config = dict(
    routed_scale=3.96,
    init_std_router=0.00723,
    vocab_size=8192,
    norm_place='pre',
    parallel_block=True,
    lr_head=0.00636,
)
Below are experts of layer 2 (counted from 0) of a mixture-of-experts language model. Rows are named router (the router's row for the expert), up (a neuron's input weights, with its number), down (a neuron's output weights, with its number) and show model dimensions 256-511. Each number is 500 + 50 x the weight over its row's rms, rounded and kept within 0 to 999. Numbers have three digits each.
After each expert's rows: "gets" lists some tokens that make up at least twice as much of what it gets as of all text. This comes from a sample of Wikipedia text that the model never trained on. Tokens count by the router's weight.

# expert 0
router:573476519484500447511456527520505433528559520586506497613534605489596435512475493555391462480492558485480377503501480562491465475517448486522526489414488480527508474473543457578447502513568408522506565587446558501509510557481532615542504452548402443549544442546436543519556477435520541416505449544533496488507461519477559508524425443441476444580437474512472459406448552477410499510616467406613435524460480541463528450565459492561503542500489525472451543441497484517503538485503538528513498490554461461559536494536482490424551434566503459485503547499506516544536529614575473516459451494485503512468538579469513426498507479541466481578387426540499490507440407389461499460602505433476499483504529547495460509538497549461583423484481515485519545424532485467523460404494524
up0:498562467493475427555548564489470467487515424532465435459560510445383535476618497461463563488445457408488537514430498588432535500523540513448515433564546517493419593503404430525421470617536465592455493461566462492514467476426536481561487539523503523477514541538506498501577545495517557459524511502494434454419509520574546538543402519526479539486509477514516501448501568545438520465493474535401568457560552571522442530656442513486469557481446475424453488488597413482517462427543461403543503516521547434478400467577496505451556506504465577470442555507540427472551544517470483587553509453508543551426499520542499515580640478475446542485464448510496492607430510561451448580432529544626471510496485459513564486433576538526487498554533438543491454482446586479444458511546498
down0:496461532485543458545446530494459474463419531552484452485453510492517594473558522551487496472442516450433501526376450504523522503479451553502535457462465536531418541548428497464455448586511569432475477481537435443546437436465462479449550610488468605490500472507516458476542508494532576461500540516497419622521530491495477548496525571470529466569563470544450369511546469464500438507461518503498462398502485560533525514531485440523556672505512508573545571458497499563429557565525445484552508488446526559568548538520505467487593567485469482436477638451529489519554458473475400535537551475500488489445406417564529472516545526440470474463520531493450539483475511517571478571496524441517510480605482533396506524510533504477443492453472423444484508356394537495454586496435499
up1:464443538434538489575459537545516541443501510434481557550537551496510530510554474554589448517511518528467456577556462449458553492533502575554519483400473568572533584503413498453490537586549455502498533470553486487483473588514481452528490473408504460438482545556543539512574403448529567482445452413508644430574496424484587538471500541462469491523508483566480446488375537476463506562430408463382525550527608494579459488491467582444560409498416593391531541413493512534548523436442420502461485492448498467462516608511538541480539541585437502463490485377448470526478411493513583519541500543529589451548549401564511456448428485553522457545462506431499552430499569462482535521454443572398510462566517516551516505581484493414457494469515467559449498443452544633413462514505564
down1:428422474508462415521498478506466485537542611442497602534541374523555564534413480475540498487529511433447475549603568439518537503463443463546558496456408503484389475377470494513581485476483553553446507497489566542477521470477482537443425433462504442396543586509420582470526534447460540489547563474477520456623572519508439512519472562550520526491545484442525439517533514493555513602559492494502547521519577546526528506452569596480604559457468478560441575527568478512429497527512454551415438478508548594457451552495499528453546596431566537531549520423363434521547459495445524531415538504467507501537578464532484531493524485530534506439488464478453536467565506451467454538440501471445577553498434537541470464514379424503411434607564518545444457474510510572571539474473550
up2:512570517515487544499519479525490513571496485441512503506512516503512437475462501474448496420562469586422436424520605486483576521565519432498469478461490408522515575570481515558522436419426539541495412524473485479525504460564472565572569458516458448518445570462456508556495548514496541509403501505492493492523512473569524491490444630434464459470446474443523559507405488574510481438471535435477514502445523418477440590563595569590584506541583469423453492542447536550509518477421571501412470560479439515535510519577476462502415449549542509513436515454462570496443512595560502541434572477557486449361539442451550508535513521445579474391455505490534566532410446537569452432587527615508553416482528483485369456567543456443532575492476470597524444510481530407461450441574466
down2:411512524495432422507403514453370590540561483457513459528552497519505533547527568533588496547544451517458524514516537494533494547489483506530442518463525439543455596566555499530461503478458532545578491497377485540538466507491496506558491472475491471479558519490497384609459496555509483555502473506524550577506515475545511527513412510527432452488434464439468538458517533536525585361511535566469428405612499515493468475465502547521499553538522500459570453578547460527551483489584543617458545522511476503520511545468460504482561556515538578580495515486507571458445497447523449522545527545553504542526522529421501426478463519465450509501496531431432450453419601518447457477521496416509529501558543454503462418511560497479565455546518498509488589496478441453554447593444521
up3:419515500562539492433450521525567515516496514555479529593496480490544491465430532436517465618540549518460456447538509579460403511532497472504421504496532489481467608499606567532472528592472479440478496440436530493515472511556486533558510591527551412500530651471503482552535479398465438465521414485452556460481502480523516452446426488446516447491436490549553557503439560510553510446575565543409478535410551489555568509494424536472532537503471489532455492455565540457478480506464536430524508439464490564536492491464549541505459552540471473425569451448560473519625510556556506524488397445480470573451479481498429499523438469403579466538517395537536511478545535503503482436454513410593489486576564517414467518418469453490482509581518462422475540473553446471508459511481477
down3:452459418502448489515493518404465450549540576563502541507525394651550550507460441502541486517458477462602552507471546510417563551452495561513545437514483511562440583478599473514559552498517538474459543458510423569507465521485505526554497468489500535526576518390491488521378408474455506537512478511475447555489465493547460487498505513409502386502436443538504535559509511472498603455580573458528494517482412467483468476471512445448569436473429486531421459535403570508507434522396464449556519453413640476477497462485516504477567458468441415494572442503454468456539528480559523522463551548490517484445559538485442510442549414473563539534499526554614449578469529522544394555424483461487530437456537485533521531477478539402458592452481462480564509470443492541482540495413466
up4:525475490472418475407604546538567521502556556517534481549519463476499537517516498488465490551460426389507533493491492591511517512496496470473491470459551525407417517556545439552552550589462484511441437462563528555590483568494490435539524577496388530550519580476503514496522544429457503564533449394502528510490556534539500458530431552416575537569500442472479572523543407507451502433451461411519567579499569451558579525512427538449418590480492493491499555501443539508546555507508584561452503444509478499411591517476530441467498524466482559477517523463525548411519516541506496522466513430411618526444491513391475542482555479481484501414529474574535498557461564541555452478501414523409652541526539605478497535538497470534512523507449549514544619507498445539518442416545525
down4:430547449439396493490573542496561538423513488460441490577500511487508550423453578511356491451470534478442447412565473567509585428524517486496497472534517485489498577507445508488491493476540493443536584524480477635530507416537531491543398480499476445511505529484562428515477424439428510507554407437483494565426548463571468484477587475460523499535574481467523548507565468450426546444375460544531538471525521524473570477525451554446520439480460362558480479614502474574493498493564474503464501448413424500432484523449569494452446505450510485573571574451536462460413414523550534546462494516492533474511487524557433533531535566551502498478470528500474572529602533533611411491429501470530557527443503582549465414516501517529454465422500615467516411439526391451526458541435363
gets: " |", "\n", ".", " to", " he", "′"

# expert 3
router:570427530526467480470512372503506582509450476504542522378547556494457505554501501501431509538542554502515459462498540467473597517468476480462424551516514452507527500553511544472527486599421516509563437479528593546496450501539531456507445437459591485559489499457435644493531417425457450497514517489403497406582469555507500499492481491558523515377435454476448483432510461561478516543431523456501580506512489492490479486444539399532457497519462527463451509553522571490470520504430570478507417442539591583569542526488399471633426503477526518504547441544493466480498510501461495436583545471553407536538405482581484470502557563481611472535530547602534444544433484568441491498526572454482508532583512549439509541479402529569535495441450433495557449507523508471481607555490464
up0:501572572531507436506447451461540474487479575504551577513443411523499493434516504480560464529478374546589561542499485500516576533468515479523475480527435486468538560448569512473612511500408548461432579548610513549417538434510592546505513471450445467448539529615563585487453546474469434445437563583418394563541598509525551516495470474447543438528394439450594552527508421498516599448494393498484464495553550485515504533480500472520469457467500502513573382609520520447475563565459494514397479475501471523466545530422492521530515537456482511514458432582500509473561477472559539452546542504500552532443547431489406554426545501421534549427499493469516479513480450580562415358521533516499546515524524492464487429504578505593509528567424497535469511535552533427459508526589520
down0:516489407529514464407483443477503492481445476427477417412414462531518527438596549502470560528483545543512469425502447509420526454552501468539500530458485468361487460350579574487495494429533593535456506487483593483522441470478505426523529535526526493407436512605463473529453407506533539472468489486443534576451482547452448497527448456531543496482552479490544534516488553496470519471455449474499530456494451471473507508520444484504518488460531521473474443402523385556412500490547626546540401540518541589534576463495555450463439507537493510505489545511556515533525582465597500425432521518552507607575399521486520533543484485440536484460535580443522469511487479498448551515493531487407551478524481517498499384609455488451512447495557465505518478543571531490589426517531461
up1:514473527461460544432580532492507553474400440455496523460500481482476497483547520458559534414518541456503591535519438430511577484511591550390497434462510561492417566581351539484414504512510502447508505396478502496574552479531440535438528435510503407446453570504524430520607492486519526623521456391487535538545460509549427455574496422557503574495482501470492460566520551442489569471465520560388530518502531595568424546550530503549450485472462486403448525511569418508434455442542482566462531545438454526409461467466577502502453382417574519598496520550452520486475451570483545508599428549521510485448452491512416461544416430522555545462453618530449595505564575418554436534541585463462509417464446490493492483494538534584513454534470585607450414440465490519525489517513472
down1:480466556407429484551465519485488516531494493498617395541533475422476471525601541490447394562599527435475514467579446554535528515426510481422580475478540543555516461582429561465446499444441465498497557456484467481459522519549561497516560436358607583484538595635494561450452488494607488567488524427500552433530458457522538532468436504601450530526536529528440493424544496511484531527468459505425467534552562585568421552467484559582444364505478547476568538534515480529466534482537448428462527484465489469583510488516503501563484571387473509468473435514432523463486508502423567522440429471538405500472521590578529482514484475540535393456475438551434583548461468479556542499509631533527512565496494542500444520565465543536468377538479495526535553431447428514497559427490507
up2:426526518508511499549401516487500550437456485533515394541518512515488483535551426432479491504462557551417477473563566527525471413470459466442544488517490494504480454569513564461483579566447549405448441487572472485428496438533428453447553477490473435504495473521436533480509496439473479510457518484419406411600530418442520502495519525472485486510559507526468529449534560543516547530480478530462494580513544437529594543562474519541575509443436466453422535405448535398438449518471499423515537474456465450505605505385459469511478465536487523507439478454481591551593462574476516492484499508366545495472395512459486493513525404450563534476564491462581510579469501460497571568468509445523618438432482512489462394493460414555617514619536510527547477463525488522497434549533506
down2:533443504508441470491444539512571566424467507464585479476555498567515511445552531461559543492491491526521511551465536463428611524557504468499532498456458517476486448539441507438622501551505482608479555467547527521501504409590475526521485456483578571509566541539471531531544590493496441439503522420383475478545388623462529502459508582548497424513493474565539483460492459477491413503480491462494512511571373420541484500441570485483463489464469564465464487522450388481429620491499483524531385485462505540523507479548516580492483561564503554503497571513525500498431514451481563528538523495511560529495427516478433451550426440493588479443561596501499540537464527532586536475515508489476529574517556581570466451415437413449481510572548491519454459455479520465554488395487512
up3:430468503393443552536464430550473540547486487562411455552482517531535453562503508463534433423527564406541588447511589535519516460559518493518512543447519423577438554530477443487491473575550515532475480419574548483549452403581439539501538481554540516494525526479610464400574512462542518646544494541524558531410526560466517600528459537497512547530565492490538461490415592546559546481510429407472456513471566438512502529614486463497545503511443514491502520394480535521609431444472483544465479503482545538519517570493510415575501458552534516551494469455458557441536474530391492459533431531522497495587471499529469469365496558476566502441551568451473559482541460532448571562520446502471494498480462502467450474522517493408423544535473449482498423505603453464498567489511470
down3:513421440505460507506466588485501476497473560488616545532552434541489524416493558447472492464471459584454540398578420389462573498493581540542589501453491526536465552613413424549477442483429426432511492439524514430539509406563472481506538477561559531532565459529466496455449541565542551609430470500489508434488493453450463521508452573469462518450446467522555487534442494595551539488514445443432502502500525448463535530562536488594492410597507416486539490594500381472488539462465460495474441535453474545480484502427437571489461546474500462392542482550557514515525475532518468521564580486529537489497526490491537487548480501432580524466459523496455543510426440555594494570525556502557435504460593507486492561482480501513436534577494481417433432468514479467490454556442489
up4:464604575497507548536498447458461486507495517497483518582447500472451477582505544564556442525563538458558539498493536419504462534462520581534529363438570528588507594502445483596625538427437473448528481515552498428468460589457470458522504560469494470515624604543504542465553515466478424592552453507559525497481492467470556528484565488536557491439466526437458551444488507526460504537551563587507509527525473544533485409510452491484467489478520475482491593633525524555503511484439580547569542564457522559535522418422513569508555560434426547542420423562600514423387458550500507459445563542537476489537592444535453559413462501506577600604466550535505499489457598540413556466424521517434467477426532343530447477503510445460472559532492503500561550430482455438562489539466420
down4:570529433452471485491485491462398459525469530538460499553438484537471469408574495548612553474420450552570488547515497574553564510518625476382515517503573514500498592513491534533601581523451490458471495481427527487518470570413562549533446543511537483444536522413492439504558452602397587505519496512429462423494537384420512512503484541490572532442497438506482509465497548555487458457501492568547527461500479524531511501525478530489532531449512515389463509561477472456489562436463491496495485550499552482528439447440569569526362542523503495585504533544503441582500548540523490559545594536503543573494570516445462444423497497429593546556513512431508498442493467441440521445464443444500524482439559413572454482513412475480510480479601492462548473489486455414581466523483456
gets: "d", "ing", "ed", " up", "ng", "ted"

# expert 7
router:455484522480436491527499456490544516560490531467557502551487613593570447470490531424437522452467445378506507497439492467494526452560491514501582542458463474484470547447508422476565412528438452472504537414514474566496534578477453491571505499482498396538560370526558566551615536500566490416507415579590525473541440530519545514497435441454424496552487408467493434444553582523459574521599423524590482451492485561515477481525564543528520470509551575539437544514462480456424544455612522533530537551455526533503474458482495459452397521513511504486489557380503542554542574516481437478555389515550409522406571606470480532539586543526480479558503531455457549508511434534615518468490539425567488527489469501473509446403504539483490454454517471516486536494442523537508484478544552
up0:501463562444499442451446554535584526540542539475544448443589474519422476614458587539536544535445521483417468521514602484459579531439560567494447549524585543486528631525465552532508496400453543418555483543540472545497479526489461480545567538539579427471470458488495489441539544496506488485442428444428443424466558495461516554551392561452505454505477497578488438544477502507515518529486500513410553502473455473465545466497468452479614540447495578551519458551550568391562492559530441402429500481577499409517460451523517462498550521473475462578477583518494446521572394539509424454426564470534591474453547532532446593518547528535388557410492500500479467513489470499522452460510486441499522478461432592554476498501600493470457522539520487552504572468491519504554588546547524
down0:482466493494576622493611452506491481608509546472488412575473486448510504574484507613489598527480493477488474518493550445494550517511486537528492505460521479530511542590497441475491442490476469418500467399530477443540474541615541550507457537517462529498476621448507515437473498473477523456570526512465521619487630500467484559500542383449533438456385514507481397565485459492570425470463560574518575491484419479498434553489476429444516447486507544441534476489444575540501434536548376416481489588552516484513487480581498535536520463549490469547500515466537453442376435507574480502525562484498509521541513472499437589417468488443464471435520484508431467460533515555529470405574545520464477459481449448501448522581510453415518499515485526490374460529450483511469528430488491
up1:529541632392494599589542418486596462505463521459499526461441575566518569559559447429526479509618528499508475561504582495435660537480576505414504530509530462367527557433449549488456492548498457436487462577518465517487494522501530517477537463557556538545518523552502546537422492477551461519565535538471642436444462554490509557556480457524463582502501562553538538487481574529547567455558530482439566546530457414437465554478451456543485426452515529542408438486595523505486493544561570448480461513518504483476449437551534449456501423435492530473507439503505467459602543501459520531526453496445521484548475465551494526473540558478493475460468409531542495557503470588426432396544551529572546508468504457486519464421503423502442451540486508492448500488514543562494603517461615
down1:454475441470578529513617442433569472474524473442497496531411537473491526531444522439394497459538449546450456562460440484488516554480559528566456463416485423468545519463444484530495626545628585500425470527480498443544517522581463508528579487441603495430515545416517571565535495556492502576583486438424550493463540442542583498515541516487516548566533543490540482495403552462569597506522532485481539509500461546481460507495588415510556463449585561443481454558547542453445577491465588459498496451517511490567569598502464544468475551419517433387449468356480462463488434466480577484451557568450481542531465479483424468405571450513521412491519549604465493512576391552469422588567606490550557565423607472458568473447527421507488433597445508480508453455386583532476496526483507
up2:549514475449492461466489457519482474388495474500500547505499435502484552475584469504485553569437424453514475546457501397494453481480558451445462453539549564516409469446467502469477529452554475489528420493475392551442448471472465544431548445500473488498430456658493572523465505492558519535538497450457476547552417484493458415516423414588501427512420463571490474532504582387503476545586524472552495474483541435502473480487519520501540408564549531527475498491503439587474455596504545492514622477464489491476505501505404445549531488490519526550420500505570508538551495513475539415524516454528473495499582407561509467510402473402507553487479472425493381491468552507486472534537431494463497489529600379502595575502475393570474452492420531538601503463488459478422469596579571
down2:589440532486533513473437509471516430558531493520521497468530503545565442437553429483457527562424492517535445506580512464506501528533448496457489608519508556511416548577484550532456436471491426417531493524438471586550486565481528465463551449540521551522515438571518470469398488480577451491509449468483525475520501511572466502520499406577446509489475587487567557526517581561497543481459488554468548569464503432497426563581504618412467596516504467475487524527556567562529411525529498555488523475514577571556415502492380453482518520534516583583535464439558471496614466496492459473501446429474447521477507520505531509527529405428543589533457428407528466520463540496475493544514483580498410523542507473487478644493384387541518445536446498554484493507491513519527460551508501
up3:556512589480522521523488481406635480384509597492464456533522472505485479554512438433493423471508551534499501490463509550424534591598428491406489433429416441401424537515462557437483448487450492521478500448574530485535550482593452528499507560525496472518536469543421536470439463524467506526528506449553481535537472479430430459497480435612489482564482453452610532496502579493525572470462499487406507498471543532448526570524422548592558487500401495524460507495582483437512452466425382472432555493452500478440410414412537514501571580432418467465505533538455507513570560515512530504552453585479453516473435504467527587508461531547449559482490573453583573553524455509483494492502508503491502416541466451493576404512575378477482478435470561487500556523471481482445442538542504
down3:447412514500490525535513516435567461533473572480429490442430459412560493474522471489547476430409443536384527505500603447531535553493531458486484462462445535521533553537459446418467517488621563552510516496512409528521572547464496518504498479535422472461400451524471515512458469535501586432513393518447422559531493489468495601544437460430527530540606514513528394441433431506484485513517508422487706534389464536532542466490511477506565494461643618541484428411507517467495490532431490494473626613452484445536506470519547446541539452487516526379480467443512522455635535421485549583523553490476445441535554506436404529454508504582545526490514532505527494425463496451500493542563469434508529483537513448482548532495554532434502463448468546524537510568460418430535503483560517
up4:525531512482472497469552565577553503633540463571412471423487575545506558470452442458434501420516465526488459560387433489523524512531589502452479464413484589408494426511435592501455453504432543466473561536462574402454448470480424578435508528405470520488454572508580552443522508539449479481534527566479507499397527459503558330466591529552468511417481491442468452580548504554414498443513502418526488513496502489456429537533448492573447494504479452487436501508495554541549514514399493532626487454490563426448510464601500512471562383486525486532480459444417538434514516458494507548479436488514532451433432518464474497585472502497416514552465496409558468554507485590514499503395554511500498510522422583563567465513603457594565460492504509524551549541477577502425598451534576
down4:550452496486491535512517555541496505462497469508492546411487471425466596508492502526445450457533477455510458514532470530548429524484575481480488502442419541536543509579495474569457484541560462476540605472563468465511433512443578548581641537442515427584447465540493501507515494555510467507454537492540433516547495439481424315515459482527511488454536431412447419434494483488479455453410513538523565561499491421526481569574521433533426516525518548499447429475466518549486483573518578527538488410475540512492550467536442523560534470456557516459488471487455426520585517441402509554501492549468410457497479485427531479514601449403455462582509478435596477572513545529401508523515593493540523500475469562572516606517529574512577511495544508505526536466537447552411538487457539
gets: "-", "\n\n", " ", " t", " –", " un"

# expert 2
router:467587437529489523493537506536513542538531484512561461578601390522506578458549465566513522473485555479500518524503519546532436576515528504473511481554519527497403487453477546515464479485539532508402499558499412447537496493465480547470527497472538582431448509488636457463468505501546515475474523453429518442452469509434533551550513523462528568551520501502541508593565547519605470437592555494508527467537485480564468508432420393522444595522585384485445484534395466535573464562613559544503520463447515465477475545540523445438515416505446552489606506557551493534456467465539592567417516496391454439499515518462583482550433425577472496511555471518463379418509555549512546478477450540435444461487469529543423500523490514467492587524429414547476391485477606510557497445467476
up0:543541525584454581471518485499522533573474518541508518503537544449587481528451375499551529498575458531558490458565474470433513497631434436523439504460470431501531433557391503457564565426424455485463476529511482508513532546585497463468549571549534503535570583521419548549540454518464487572552553521552604464480517496468547432515479531471417508517540503465543491528455562422560533541511508586441524495485557518523452571571521382504471460521540531537467449472587437491496449487471550469460482572533605462503435523457521477570489493442465582531499408445439532500465592528450511488566421492460592540513424499484469567511527528474474460453489460544439548449520594522426527482543561505511566421582472503573511519483562495469511550660443450579599374380562508513557450433514630
down0:349408378549504627495546505517584481495502435600547518446561524497393406456505510458573385503511478489507452463511530381475513438429575467495415554454489549538497424383568541468521526469549493473516543522582440468475453535425468493495584481505580460552511502514485473539479561648474485515466493428603579533517510504520432504549583462457472503484457595459516471538458442593533485534424518464456458527513562496516446564494620466447448534590549437535563466496484488503524516448494446591520518533516473577501521522472492512471533513524458512557489467420487351495533468485503558548546553586483439510571465505363499509526516467523507519473432515548547538394556530538489546462476493485488487589535531533493486442586529540583492537444472441501599502470538446508520383494523443
up1:543537513395549536562504519502482537465502418563539509498584483499493496559482462387462601510502533426437547508523580433397569473460569498423373509405444530485478489541478589500537555488407439519466465449545397476448507540588518558560537533559554462541456422439463451482538485575571440503474520568496494463504549538483489567526531539422433626521527443513580568458471422551449449463528446450533545519416644502446430494529417394548536609471481465425432518467502508405575420434452492516494585550523443517397460535485506506522519505605479528526572514480515504478515557468418524440449471545536513474542567470442425607523487542501505431558487482504543473554613476446562492559479405540575527534489497512542440447548468395550482615530452469526460487387495480482542412494486509
down1:499479459483508541535590529476445510523535424521521483503459568598441574467487559462578499597536574417510565642419404517433601383448494462600483560507455456493504453471494488439519486488506492497482513439444507504501567507495484511469450414390461437480449528545456492572513512446568528479498582523510515457514530475560511546522543487441444480543532501478534453502376598496463448417559448369478388513616476426372415486482561491507477485599554471519433486442490565532481449457531475575489458463471606496588506449494531513400506543531576571483495540484558479505454538436489500494467505473561544471515563512439497434488485452525564556515504441555506501552558491507464578442526478519577562518505435504494510454479512475606486521503482477505545441515525498507479463446464430
up2:442509518420484417526486493508510498431585448581429449519456513468442539483471420469499572507610524514568526498512530463484488449508530506448460580507518546469555481487503546438469458532478505419487508446552503457443479490514460514437479497511413527510467456550483498474511565478489536503564550529513420443573553516607483445518561609463456561444514451549518645545513510497516532446529442464502523526475646546535474497494515560483506567552553473531394486448511459533446365434525519494494497522428441436436499422534514454557511417557475559455527452477423537518484463452512536553430532442432563487489510524467418605524421499521467524483577558475566495475597540426538572522562333521563488484504440566542603391488524465576553491597499490519421387459537480498422464518644514
down2:416414576576501529519492463554511514578565563510542514508574579609485467461515471492509565490534446522483517456443457449470551471572406588570505398467466458471549516498481434588500477451484464495576507486481539557454511555462490466439485472500517489510427499615456515411548518468507537470498542453549535531590477477569468460542519561446454580570459530465532590545523608559556536503511564404487399465497426546487500547444495422488457473575479490470467400405555487466610406453475552465540530433480521541476529429486537543415494556413499492460535523506519583534420527463557488488400452435593539417538553444516414404589472489549516543535483501475522544424510543544554524459559511558480489500455488461536543465510435532536399429565469503586418416469385519509444482530602438
up3:402559473569556463481527476439542523485583547508446434426565485453408508506500527515487515535617488524435622481531529491535455502422561582444535394523553518551427400534492532580413480448491493471465431593552532459567521489520516455476544437488426498482493544490524393553481463513519480562508477514578544452479487431495571394483554447552492443477516507488488534550422574439458539531507541507433480538437461525467567532503532456493557483439403484455488494400623488539489492523523513561604551441496553425372497500468598552475610458430406514556545435491436519489458612411446478495463474484505437553515471506476440560532463470498415468517567469546476537530452491482505465432547508477454397505414429521470432545432535520522531435583444559500480394399428505466464496490651474
down3:507493446503502546428446466406532502446528520480467439569583578464505506534598452395488499597502457510469583582447588569507496614506536458513549535601486492521434411525520493497412516429491591538520526534437542570553543418527445446476568541472426523386554430486518458579483533415545521523491461548609417487525478481479479438538504513483521470532523547444532531492482510523539549578525495516523548484470550466597526542554473451578427468447478550431551467484595589453396481525476591446636512442604500431582561568506565511591449601520532511472522534508394454557576498416514471488454417513506537529576441589492539532426482521509622428497487491474476517482476419488466464494437548542438408501465489454469500472502482512559547538495588478482455514423459501438493518499520574
up4:551475544501536433534446550537517503480589404453471621478422465517517452489454468506546457539534575536519433492509457487421482459464521614447401448541462477560517502433424549528568462466412497492505504511553488437482537444550482568405480472493535575494530529570578502532591488491380541459436492498492589447437531501550505534415567519534511538497473414502425563429425498503455465430481587472556561541498535578523469524449483533488521521466453556445440586476483537481439500482500501413589458439538491495414501462575478575538554467495487518550467404487465525488526563497463493448540492471479471520551556492407525530485412452460500481498507488430528456499492571531387527606439502512464517446566357523585515520435513523548533433630420480482498539495554449547562530619539587
down4:460516494624645506552463472459448478445534455543475516505429509568481545563604490459617528584487502498458509461452442435485432436410480581473495562469537479448600469511544445502510517414476534459434495543518524495477531509566513553378464476479580536533464524564440474467556515612463513491433443517510492466505454501512497499634510475495529491490548432550484573470494488493480490487440458477581489455582484524466502484553623536464496517489460513543428458458424460540482500455605469568539533437566559515465578517558463602481480474450454543454535471457527415539578566546554559498406450444485589519438537509455558444484504503550458504532489388387532494509440520504502537578461490531431474447486503520468516595498536553588542542603540464539550504555508505508458457499628492
gets: "e", " |", " in", "es", "o", "w"

# expert 1
router:462517498589481532546468439492468491521430476496430482428497450478487462436427533525548563477498475487482587486532430446571548492394622492595517430490494514484547534527442478448551561394598500491440490507486401408517555444463514458507560580437474611463503581499527474468399533545463499553520504433440451514520516500499459447480501566512464496504564606580513445521481473532531491546409492541443540526497483529471556503465510582464448504510454515530476501489505433535474460448425381531478431477502435522456574435418510511452511464509554455521458512538517474507533481490523550454388592477554593428526464375437473556572548472433466488457552561487458512535566519506525495556472562530578524559443537500521519537537485480462446520467528542525436491514465474476559443496473488
up0:390524504445427476520578538493449600483488520508531430565494536496482519493458580557422533432532557523471554453510554527482444541505526589487506620575471438545511486514550453480487500607514554522495537513538504549494494497450494420579547498464420427542485430457540418460455596487532452546492492505491495533531526488396507488583521530550468589486609570465478454546568498503470528536496552494394508426466464550415517573528426521460529570519430542509487501458520618538490534515491607562504493500503520583542525463508551433501494522546457483475496451462516470531536503526501436510485471528531500524466490427570563500414507511548507539444466578499520508438502526546476416451495513540508541539532534440493526451462608457498394542450471593544457461558455572417416447445458568
down0:585530491565419518479479528556419571454502516583616484511401500449470439499547533579466480531395497377484482512526522618451528513443494595516443604613447518513487515550482478518518584479519485511546501495487553526530411494489494560536532485469560556501502476435522450550463515449509465497549460485508507537496397521566407448451436627526494489527467554557414435534573477510482539571471444439476549470484427473427436389556443424497511479610479460523494484535510575468461524454456555558496501505450414480567421482566431424581485524524428475563538468504474432549512541527453440499469437408518471579560567483545543500485575528565506492526425523557488452432467386474471424498480548543476573563454543501456445556503569469386555554493422427551519459523470490463473407446544506
up1:451540439417447440500569481528581532454495510607586523527535477456433488491581451496520416532472475611506510486573599426444470487522457544504458436538485509545591508461515465491475547508485572442591471476553466534403440638508469444481442496486503486502578447509584555555504466496484459503404511565553453569433509495461435393474476479447554488564551485563459538565537505433496546599533505582498505498543529476551410473420619447560523449506539490416500522533510482444536564494538556497553496538552489556500436468526561434487471509478461561422525515506475549400561492501444529500507461526402438509395467433373458546426580554583479522532375498508523481455408469494489495592484520449496454510480555467468461432499487545458568500568544612569532561454376601522526578487542525
down1:456603553532475511515492519545613541403444504450497556572570521499498573588510436659559430603535604492433523418523524494517550527479435543437485550452549532590459417502555532491447485495488488534503442536527445527453532455508470544471515528496503501474516544423485457476463590485468375509457466411510513474583505466448512426534520528534484526555515467555462627570413569522512525469440578565463542471538557508438501465483446550469524501530479515538470484501531488513507531449532432489482551590526515385584477479481534496483471467521471460436424571512511485456431469510461526477516473433511419498457436456536434447415496525495486564537423413493421449495520606476491508542535518550517574551518551433566413439429506463528434473611360558524447509430516531521539500504512520
up2:537599483440508505434479418539560527531395442407455407447503593488420497461482474477501511563494502515446592425433565529502517522536411540470401519493471550424426547505461531506612533412452454493510483416595529443480569429410486432504502434476522492542428494468486539497459416406441490465473402541401473514388533555497468509595477526547443501563555480546440560421415571479483558504553519506492491485562511461503497548525518464533438473458452463519503404496480389518510365505541392461541485467557533483501503529537447496514467446480444528497467552459482514500537468443525580394450485531501526620439502424524527432535523448482489443601500460496524513500474525486483504443563559492421507470466545563475542418450513499514460544493496395650465571547522521625463549489485600
down2:556513522536502597534413514389470406492493483430511515456486561430463449451506529519431578589493499512444578567513407475548529351520536506467489490398598525528463577516504516504482453435567523630501501452545520475477444502481571438523501482541580436462524454480491521529446383467534570469519627508495545507438500499485480500513489525534516506493572516536569568469439500449557473511470469421502523434376463506494357535569556413492560494582444554424470519383484498405549495502495467526600443522551443555554508540449453492387527500492539474553518511386415550502509518497490513521399550439476515469523432511557481507508609521438550453463512552439490485470531534459430531411457469485453449552481578535490466487568514373537484522472504386554553497553549448423524457469502503
up3:403528500460420492448578530568563546475495513582508454523497461479545526537412479429575508480521474496517560511586566527529368508559521569416524450529493502438510471483496451481601511492522420445427554493541577513409413535476618586513532525459477517589549456500539459419512444399609448484547554531435513542506514515515529454547472542578407517498501519477533461559570540533524583522509509480502533509525512503573514542524473486548524553527469602482515450548454544450469461520548536593480448432527500455504481561429456493471528569509511467483484484555530480589489423441498458546582521532485594425547499379483425586496431565591531542417379552523488587457463559429484417479473520571465478520529507513507499546481442546520467516583563624527484353441416581567595511470520540
down3:427474516440481498481607560479604557496484555546502502485533526484483474493521400564502474503543505501547514418527592568439505488469477560418568497514504443473517498541552497542496537425471470475509483502536565438507507467512590547558527527416432560543546426409483516517538476504484493445565478484505526528467530457503502458530509442478528485513487572603501526537674623563512516560483451512464518473348534466452557532503575530518454571565449535521431597563548443517309540547387536554516513542438477520501536517377502529521469459492565429522512483492572453502500390557501494562471560449467481519533546547445479483560581486521469473558484554528534412511513542474612415508530549474445437545557454402434520507465489400496502478526534504434537426455487509481641400450507554
up4:488410564408525501464408491475463538611554522494501482452474445431515511475457516472545491517538589480471435499450524467454481495497515558479482389375440455555462497493450574577443489502445533488512466450475470388467555457516540508522561478455476398505458536469562455474524507577551508589482533463459502435484447546408513508550542491525455460484589506529460508420518493547545573499423570632499561531439503509451526470580455531537418514449469482467521477499510408465480487472520472661441571564431588519521519438485529514494559523508509527562478450514550520562483559463462517418524415492483543523531568476422470505583508454458580407558615556539522542480473512573446456476587515451493498463517403459574525469453508478461588507616464642517453503367525493545504508419555452
down4:498420493527488492564498522536362518555460516517394433472458465493524553581457497551515397523507516467553441441509492539491455482527565601615571499457442551496545506492453475558425509523549493474508491503545435425469551554476576406496407549450539564510514458449510484459461567511423483604519561489548493535482499506430542432439402474542408453501526622444490568472495549448524503496488537545503562492459396638495536510547522508543466540454502513491513475548533556541569479454553466552439573536465485633480497426443500511530448491642476471509475536477513482538520523502474506396503419478513486501511515549471537545537445506412553526545626507451531531505521605558413503378521478501503492447391495464458458448462562404548481560488556629567491560426369511452418483453504487
gets: "s", "on", "ation", "  ", "ce", "ment"